config.yaml
num_hidden_layers: 12
hidden_size: 320
n_experts: 32
experts_per_token: 2
d_expert: 144
d_shared_expert: 256
hidden_act: "squared_leaky_relu"
moe_layers: [1, 3, 5, 7, 9, 11]
router_score: "softmax"
normalize_top_k: true
routed_scale: 1.0
balance_loss: 0.003
balance_bias: false
init_std_router: 0.0346
lr_router: 0.000509
vocab_size: 17956
norm: "rmsnorm"
norm_eps: 1e-06
tie_word_embeddings: false
optimizer: "soap_variant"
learning_rate: 0.0014
beta1: 0.95
beta2: 0.99
batch_tokens: [16384, 32768, 49152]
max_seq_len: 512
train_tokens: 246300000
max_steps: 7570
dataset: "wikipedia_en"
Below are experts of layer 3 (counted from 0) of a mixture-of-experts language model. Rows are named router (the router's row for the expert), up (a neuron's input weights, with its number), down (a neuron's output weights, with its number) and show model dimensions 80-119. Each number is 500 + 50 x the weight over its row's rms, rounded and kept within 0 to 999. Numbers have three digits each.
After each expert's rows: "comes before" lists some tokens at least twice as common just after its tokens as in all text; "gets" lists some tokens that make up at least twice as much of what it gets as of all text. This comes from a sample of Wikipedia text that the model never trained on. Tokens count by the router's weight.

# expert 25
router:450524550452505557550501472548518432479506553445530378464483597483473521382463534525468549547488525523492510518413434466
up0:571494447489494458497530565461490515546477445469479398595495470510523555535463522464451417607474494512551467478463526570
down0:521522492520486436514554623499650472470511554575497478496439489587504530524503530379417510506519442408462429489445457464
up1:420490559583479562502502435498508533508483517583476575516487488549489487422440447514512435523479429608464534480513625475
down1:512497548498497474476538446506504487470431626417539440577471540468515460453536479493481467468461580433476514521555424499
up2:477467466530443549545447566511496451443509462500455544527512470429640563432542490490487467536436478533478501419460492467
down2:488561558458510495503506535530573451456470541612579434414485469506483547527463527501427474476479492533509460407507553481
up3:514462597514481536508530598567467485544517583455552460487511484528458455485495501488483526514491534506437512645547563448
down3:499554490521441574491538476519393471504514395562407474506424479504468558501422533522487424469556463476573512458459576603
up4:559552551512553539501418588392572535492501497475419519477451541566570423469386575496413487468528442566597499555530492431
down4:543398573497445442511498514540505467494434539575524510515560466500484553495500378520487500508491581512391565461456393473
up5:496436523508532493444527627496462516467511454507476411606510493476559531577509483523558481492523495500474458563532520461
down5:450499484480543530491576490501534459488480487464488558574450470444454508543588449518495593565477459450527486475578514514
up6:501579450538518550557441505608518475535584491477529504483447506516473597465437443510431468543499521587511477486484565518
down6:551521526483489434469487460483459442462470389501500592527446544628565458517481517464487548533498511455514506514445577538
comes before: "| ", "(", "and ", "|", "– ", "is "
gets: ") ", "i ", "6 ", "4 ", "3 ", "8 "

# expert 10
router:535378547564422415453578380524443502517502544579499529572521460534524597457552443489508497520458455532447475503568480555
up0:406476463485463495354442444507464565474511462467466519530525495503479459413517484494420522501504528441469498493569531581
down0:487462457572475442449523426489484568504465542520464495454442484502468393497553579521423510534496514469576544549569568570
up1:542477574433565616469474496468445462445472530553449428515501478594506526574412489497522510423475436526527555454427525466
down1:478537426541451484535460405552432609528564525440521487506369489444431414454467537503479451438566509518443549492582480395
up2:526484447450432541511541561436459427502477532590543432507496509421507574527465505459573470457484505541451513541535465464
down2:416526487545468474526393569508475431514520468518520532444428575539494457496423508517472479526586483517528528444472485390
up3:377530506473526457480539462440563502532428493508506536579379441542474403483497452472487507409463449528449399563517528528
down3:456533473429507474492420493474522483459500525476628451512460496460434497513477503527551477475530502528487514492480558534
up4:386529495487430577502501458486505594447489475500530482519467472492473501544565448464452441540466520456541422472604457588
down4:520516478472589512480479444451430492413498523486499530419589491533420401435534510464508448610634524477548471540545422569
up5:532447481597500494400508579600523548543570434482564497496505479515520579566526463444521581479526567489456508544443503528
down5:425440496455468523459501501475570490575469501558514556590491539591508475544585442582484484542594548576536435543452444486
up6:514506481302397590512554487516474480537475481581559438537515606461500459493417484489466543541512439491509400495523557523
down6:526458482534522526557498470439488481414625534537474556528464530523501457521572515432515450498494490451524488530420504492
comes before: "of ", "'", ". ", "-", "States ", "was "
gets: "The ", "re", "|", "In ", "dis", "United "

# expert 24
router:479476523551618604548472413488475527535449487443401524467436462472430540536552405512558549493539534379509515434505516530
up0:539520507473588515451527479521522513464452438539432468472519506522445536466470563429559518463466505452513486443435556534
down0:560510529549465460457572535510503516503551480512550464599435561486525411559534461525440528436469443560478503510556474471
up1:502544491453540617503555493556552514484482490478507432422516412543433458478556454568517551566525461451482471517481539470
down1:516526443551503509436596524525518454584435570571474543492474565560480510641494457502500455543543520493570517491549523503
up2:482511457454483479510483522516516489523441503449387466580596495508453515558405479466569432468577551429588449417383427527
down2:467394413415491564489509545475449498553497532526516486508474539496478566440450469490466543588542530476467572580519592474
up3:547489516483468435580470545518510485558499437511520498520462494466405572534429425556453448529552484473526454530519397489
down3:512486625464470441577503496500533471511532502489496466487601508438506478431457484530517415491484548528469496535552431533
up4:487433468455558502531508398446447469510489470553474423560502511545496557518539565546459522493498527469523409482432542495
down4:549384477477551436474484531421515595485473427518530457455469481463449499487553484564502479403518432491519425557550405537
up5:495462490468577473500504455468490499541472461441513586482507454424458484478481532471525394563536480399459585440573547447
down5:491582462566540532427480508484502508597476481509477523465501488484508476486533523484478502576455553536489540472418549504
up6:580426486492530497497417461469481538426522473463433518464497488422520553492513474507442550420479489554406571505485438482
down6:544471497473580509473502500456510495498526465621521475418531570520584465576529495549541454436525568582483529461440495481
comes before: ".", "–", ",", "; ", ":", "th "
gets: "1", "2", "3", "4", "0", "6"

# expert 1
router:529539455502577508453415522523477584544588536507446475568560487458437506590451568508468544488554533558521539482547540512
up0:468512516525476559490388519530409524498572480481480473490480481470496449478459556475440494543498567600484493500564477479
down0:416447487381488482511504522589390436427511564427524507585478499451484515542647502473448461489536460488477566552557567499
up1:558470497571563449458557529477411534395497437497493577468405478489498501552592462470515355512551492591447514530416559531
down1:473563426467501578505592483493552506524489562452472434427442535486601479448555546589500492460547506537551574616430562466
up2:378474488455506509572450482512467461491563545485538507551519529434437561496544460585406458576527569466507470506504474531
down2:478575433507521539435505600407409518427522431437455633518505595516461464495402509478439537416490528514439483528524517466
up3:459554445524537495514468590497492509558532537564464393406587576543455594449491552401485508537443489414499449582551443461
down3:524437455457497557595507460498517545467472473376484438502515454418469535478476476443481542504542524450504489610490511417
up4:577556503493508506476518430529438485556455565597592597474466421523595554536510503531562585512610476477390480438476486482
down4:567523563501466509496544369499485459486426551504483546472553428586494562487598538494582564541396420461435505521408515430
up5:564428397372480550543534464513433430548580505507488394610618592521520385457569516442512528534518469535451476499491485461
down5:528494474489554519464454500558545569456471522548434423544469533494448533502464514476525500487515430532566551530451475574
up6:535640466513497541562459481571419547499521504409455535533516443461516494454473449503477588443482536542425520546486552415
down6:568470495542524583601482471457576483461549523515415442537556414465447504542641473441396443445532450486454516524495558460
comes before: ", ", ". ", ".", ": ", "-", ") "
gets: "s", "es", "y", "ers", "0", "ing"

# expert 28
router:466502482525534476521431544496500494490442457572504522451516444476519485470606517554484486597549498530503502533553504612
up0:532494525523416427504470431502544486536446434521593455522555460431440479526485593515444529506442501476466570440435482441
down0:497475479563420538532493540484464556494470506506519537539503432473536593503547460486498506543550433583454565494544560534
up1:476423604518501563465435531630547493544499595511549478453468495464483468449486638478467548464483608545605482538538547476
down1:532560523443588521485536442434557509558458511542553469588456469505467423537513489496468576519478612489506487603487439599
up2:541566565501469450543441507593519488424512556538486563500466499529503607494500451523524453396465522515464469464503499511
down2:579517511530413498386585458471547510415531429514501462536471575566513518549473565453499500446517522491595507445460491489
up3:463439454547526581442472452473429502473534496589485444548431528505419544558461571549493599497479470429476499434543457540
down3:535506436427523468536461498560526505455516436522525433498546455462511546487465462521592522586548512555511543519554548553
up4:469432499484569511388494605545476570561556413553565432500562532536460517540527534586542537539434435507562472514524457461
down4:494440462507540569555469518484498579581473500506463522516497405620474489577451452575493513372457462382535553556573487568
up5:562416501541441459402555553566495406497493464449513464505510579530532437431512437583532464498523527468426539465501480402
down5:564450510516527456524547491533516525512498478457522478404560462567459441489452500524487521464563492466522555492523525472
up6:439519544497493478618461582511526582532548547545507518601511453422485516456532502514455584468562580539461461489429484444
down6:459552463573465552546535575499498512529519485587594498539555607508395455457566546479458477463424442400491474520512579553
comes before: "0", "6", "4", "3", "5", "1"
gets: "–", "201", "200", "202", "199", "198"

# expert 3
router:540424467525536511518465498462579466409477566462534496535469497511419540534517438493479512523482543528572606502481509502
up0:414573423535502381483393559566491497506473547526545574478406499589491419432624558520548479514590408468509534532520508486
down0:488425556523405593446497519453499440476526552545519488519405433434460545498444536501493518471518455523526498470482353545
up1:532560471498493527464488439499512534441503523423543539534469462444595521511504425506507608591407525512379572472488435426
down1:484531503433559496388471532512573482525523473477560608535582538451490494559438473504455510499443536466517493427633569541
up2:405539522513435533498605624586500557474451478539503459459532494568489558465459511624491588572468537445535569477507504543
down2:487443462528490590505478397560509463483490489523466444529556506587524573490561585449464473521466562415393477509472450416
up3:534616541454617556492537507554482438525493486592393456531550515421467510496516505541488454580558452519494427510507522507
down3:478485443585527475520497562574494522506566525514585382476522575458549500489446458518526534481411509522526496636443509438
up4:475378442515501456505554583585564574426494359453404458540570548529461543542427519574569476345484607391457481478407482416
down4:448535490601508517505507492511532427521483464526463591428540505555536462591403527533394545483462496366525522379586427317
up5:468512527402462547494508474490499498573362522548538478504503493491592472502549478469529459511405517484515542458539521499
down5:423480476459526490514508381477576541545549492469567477495422535574452416432568473495486457503520603556470499412538578465
up6:558494486494562514560514486506557431423532562454592514574489495525508551542434489535497577433476498523554366563566542470
down6:490491474486496465449471466520487515486471476495506549654545549426509510565630484517557484557357430519562444474434469477
comes before: "s ", "was ", "is ", "\n", "had ", "are "
gets: "'", "that ", "he ", "which ", "it ", "He "

# expert 2
router:475628428505547453450500407426497551571416523535438572490599511475450477520567473527413518488493532491530495485475479410
up0:525558521458562466467545496573526501484511529489597485566549438474484493470616448507452495485472422465535496482498499520
down0:421551486547504494579433487529536416489507499433564484576480440510472536456521486527473505467445522441572514503527560503
up1:568522548506536455416520445527488431490508517440573569471482509504581468479448516510448431594492514540473557464400553584
down1:510471420517572472492536557555468443521539382527445493542429464412492560451485522431430396405456534450491480539523455484
up2:475539574459529439508492475560433438560533450567506520478494482571506367468615515511500455539533488508501586514460512463
down2:594374503584465518537550445515494475427452377557525601500530489501513551514514534470567531480426457520538521436456497420
up3:526431466515569535501494521540567468485506499584561546504526590475479501505566549486475473435447537418536567482524480580
down3:508488483596507522596561465513542496544577477425486465423404498485531473465462453442568529517536451542504506407529615531
up4:448485445486473514510422490472483542456498506562431482490453526513512481538452579497465538425517477405400473567515511518
down4:540491550567469577453539424525508447584505552490547491562469516523502506574492529429432446468418534477439525472551547497
up5:600453550467528431560499541472599476575481505477441568487518481504597567434432440493553517508528519483529626454519532473
down5:421465448564592450432494481458439535504498337559525491464443525538530499467479476536507634487495498417497509576500484407
up6:441500412455440546509586499548478586548493504513530492516519426485520552389435401510519492442539411527548509488514522505
down6:540628495475439452450520501509487557555501574573411395554490395515495514424542495523493503503609435489491548490420480441
comes before: "\n\n", "\n", ": ", "==", "See ", "S"
gets: ".", "|", "==", "===", ":", ")"

# expert 14
router:503461467500430495482519433523523540575489523496496566532546499489483430538464472547511479470491385523506560370553546574
up0:522594484487548467498642567418489562553470569573375533415499550561553500514417586528391438521553535512554499507530493479
down0:511444632420467581523504418472438527515432530523587505440565539465503477530510448485585409513504486578532554477488459455
up1:505553573600452517535610394517500488436483444566480456415479519535462521494524508535561550532538404475466533491531484529
down1:448484414511538457398459483445552539503578471468492498508459530519539499438474395514564661366521550506511546419523506534
up2:596513534453483485472545473551532465530503490534490567517540543498410535561498559530459592449529513471567523517643549488
down2:554468512525509510486443496440527424522448478497465575550442530535406563462406628462443434564392418423422511544504539596
up3:480516480480501500427578537514519563437519580510453473476518499523489579446474538528493611461513498468503448419417462442
down3:500482505628531443471544513523611462521530512403450474471479546527491439486495483455570625467458557550480498456501493437
up4:486470572470463469544490456493444489489513644453499558489580581540486622397521449492503512449460520488498485529514509581
down4:485453554467457503524525478519374593528525491531563498460631427466375614608497438523468507536496582631537566538437482476
up5:465494500532433512513466372461474497504490441458410455538490493513542479495581549536583482535487547528491435506476441554
down5:456516507527481458465515395502463542541430472445579516649458526467476478529530481541429514611460527486467477583575500551
up6:472484583425497518517473476512509434412506506545502478482431466488384469592477500617508496407476462532443547527504512554
down6:472525498482525452411530492540500564520478467450512553597541436478474427486528536483603573463541563473517541515391535497
comes before: ", ", ") ", ")", ". ", "–", "-"
gets: "0", "2", "5", "1", "3", "4"